Experts of a small language model.
Size: 10 layers, vocabulary 27483, 120M parameters.
Training: a variant of Muon for the experts, 690M tokens.
Below are experts of layer 4 (counted from 0) of a mixture-of-experts language model. Rows are named router (the router's row for the expert) and show model dimensions 0-255. Each number is 500 + 40 x the weight over its row's rms, rounded and kept within 0 to 999. Numbers have three digits each.
Before each expert's rows: "mostly gets" lists some tokens that are sent to it at least half of the time. This comes from a sample of Wikipedia text that the model never trained on.

# expert 132
mostly gets: "David ", "William ", "John ", "Robert ", "Peter ", "Mike "
router:540474511485517469505558514590498555492554548512452417459528532437502472521486501538513544516514501483480629525455474423519399511465495469484463439427501474477493524468469518470488560507480555513468511408541507522487500568487552471480505551460487436509490472594533528487497492456509537484468462452438451529478452584563501476513515491503547478474478533512450532493477539490492479526578424458569553494554495453527540479562484534488453511506509541578602426485495483534478561492460425428497468482525473419511438505470478516481529446451502484492550555452434462408495477541526513512531505479453485433473499517504490582480479556561450444513538511491466437489510498506521513511530462461584542555445473468474558572532488460479501533422467502452459493532510523447508491562501497

# expert 77
mostly gets: "My ", "You ", "You", "We ", "you ", "Your "
router:469458483488506508524511535580536486487565494450443469492524515514518477450469484522525540500452489493482529529436466473475470531544519458598483488497531461517493450504490465488573506493513513547485497441506586464493530557462513454484471523515502478536450512553509550519548483465461513502458418536491424425551402553507541519562466597516457582442557539520502590529533590443488430485558439510531515504531431503447461504494517446504436511571504537493459433510492511511423581549498455451468504466518400466479537479474422489469526493466515541545570465486451542504498505468496531491583491470508522480489460521478544546418461579518469480491481434493456408501472474484451491521500500466567477473450539513507536482539552489492548441493477497511514529617495531449504535562498533

# expert 147
mostly gets: "St ", "Rij", "Sir ", "Saint ", "Cay"
router:519476481477508497502539525600511523491525580400485487454528463482490403506484475506490497508512492484467468482535507437561505499516463466514466514489483475536397455504514502455535482481456518568495573472558456528489499566498484478510497548480500427466511541551538508453548496445420587564413470512451441493436453561524524523526435504520520467477461508540460494434571554387534502490513477456501590473530477461525571511564516515503421538577571509563510464509480500499479510517529475472434486487510439509524510464437483527539567462502495474510576525509481487469518494486531430472590508541483454468550511525480533573433450508536516472500496510426492476510490452545464472492458453398551528584481511546520531465497510515424512513467461498418533497548480505444531464557492470

# expert 122
mostly gets: "David ", "San ", "Royal ", "La ", "Robert ", "Los "
router:507473505500527503483532506555502482498506486517448487458582493524537427514459472510496449501535513550451514495484466518529462536468508496549478417504452446515482469516497515438522507514487503567505496417508525586472548504500531495453519564461493505500505498576574515465506515493395510481437464430421481495434447493534493458513564484502525513466505528554497509426515537484502491460530406493574560506593442462460474508661575585484439538520510571550570490537541436586505506559528426419450496422529471476520519486469440554449543478475491538490515587531460498463510498489512492500567526506463504499504555565513514533487449520499473482430515497489458488483530507506499485493507508522578533569427541535450541532523518487500520544428540458506468507547565515473455485543482475

# expert 10
mostly gets: "ow ", "ley ", "ove ", "Rock ", "Hill ", "Jones "
router:492506508485492482544538566537538533484511555468520480499498515431473509482496519549516509549539480479468613560476484419545472510428528460591442546477490480494435477573527528477526599536489546557476502399538487519507518524491527484527502571459489435514514440479585511519503438493508581462525427488433452485496498597521507480524525499471536502493507509536419440496517462482501460477532431450559522483559493514467511512533509498484444515535499511526610437531543566528508570558525489486507478462529496486512484497445470517512568427499492466505576565498482456463499474511471438482508476543445509408511469555494555542401478501515481452476507486520499440503506509443444456528515456516585487512481561479530566528525524496513532469517534539465370537550466547450521513550479484

# expert 56
mostly gets: "erson ", "Street ", "mann ", "House ", "nov ", "daughter "
router:491553520510526465500503518580581506506539579463528517441533488478492492495514420540481488528535515490490575513521510447555397542462553427510439530456488439479450506483532509514513579511513509495445579378550466548530554575521536486562571572436501393501525478490508549476541500508538543458510461477442502516477483516490509484501596476426543469513543488493491475453514522460477449518552476445520547468528463499447513477523531588441488527588524521541563430517518515566456516574486483492449482507543462466454468448438431503502551441469525461495515533539494544497489479490513479458560484481461506475498444534514551509481513420465480458498495483509507426446482521433498530545491450515521507590470556496497541511500539486498487465538526539464410484500501503444538522501553421

# expert 44
mostly gets: "ler ", "ova ", "mann ", "ner ", "Actress ", "ová "
router:506471470444434451527518535596570498439496568470513456475575496497449541522505476514530541483533507515481562508488492451508468500497510475511388519466512501497482463506498459446516561489461548515442504460535485533562519552524517462536502553510424394541509468513511494439488502456508607491488491466459508463464528575482504505550584490458522461507545543507451501493543468468467435536539438472589588473529472495463538483524530580459487574570525482549559455536538551470452547544532468537422486479501445469495439484429438545507570451471494522521506539465450514391460437488507499505525492529468516451506465500482546528484496488492466530485478403518490448471508497406490557552475463527494493502478526483510563552520572478457529494486492513485419473491550549469485517559544439

# expert 152
mostly gets: "Rij", "patr", "Conn", "Glouc"
router:486483503485501475538543534559544509550514561391496477454518444415460436524465496482535558484497479522478491448521481446511452506505449427510485563456502502502482461494527500440533443478434539553505567516554469529497479562510489489510505598491476419570525502595484474461483501419453592519423472519452436512497464599538551465507482476511514496487447495484446534402596511434500421528541494489509557427549439433514545509534517533507448515573548493557577492483503479490459496512487474483424470514545475482525492465462480493504589454513479458522545556473484458458520476496510364494535513523504486475535459518501535560429442481488496481468496522444492467511510459488484514529500498431527517499478556557515520454544535472503529542450520529457554457493478535456543498482459517

# expert 135
mostly gets: "former ", "appointed ", "elected ", "retired ", "dedicated ", "assigned "
router:517488502454488415553531547515501463534524615488482527447558547507503498539521537515487463491490486480408529526431471482527517551494453472477450462485495484603454482540463537496588533463484507638442562528526475485484528558427513455476505542441549438519537533591497507497558527485433496539540449457493490523477521511553549517506549546542539522405500477488428514522478461422460470436486395432526532518529475473458460531568519531460471526531572541532454508506471429521518529532526437514445512467528476534503442505521424542525537399489529510496533515436489485490520450494534458469554560490489506473533539495508465541482505520496490490486556475465508501494508433451488438520461521457514492561483493517456523463498589439574509483537486548462492570482556523505531469517486475

# expert 76
mostly gets: "John ", "William ", "David ", "Peter ", "Robert ", "Richard "
router:514475511474497435539531497550533571500589544454482485471510495451529435518438489504478507529443546436486510455501521421519497485471452464539458491474484446514456479451461527451485488537455520511482567410539480517478481557502561478481496567440540410500511474550508553469480520429441544478447483516436485506493448568559555417545522483491498465520496494487430511473567542453510454502588425516505546460555454462534525464531518583494436538526537508625564450500536474550478555518487480453462482498536404448542460450442469502496497452457498463490541536479449476449492477508474494501530512545436476486550508536513523608476458472551513464483538520460484423485482463471491507497534472468531546552448518535459523525496507549514484487411511482456481480561520475435505531574559478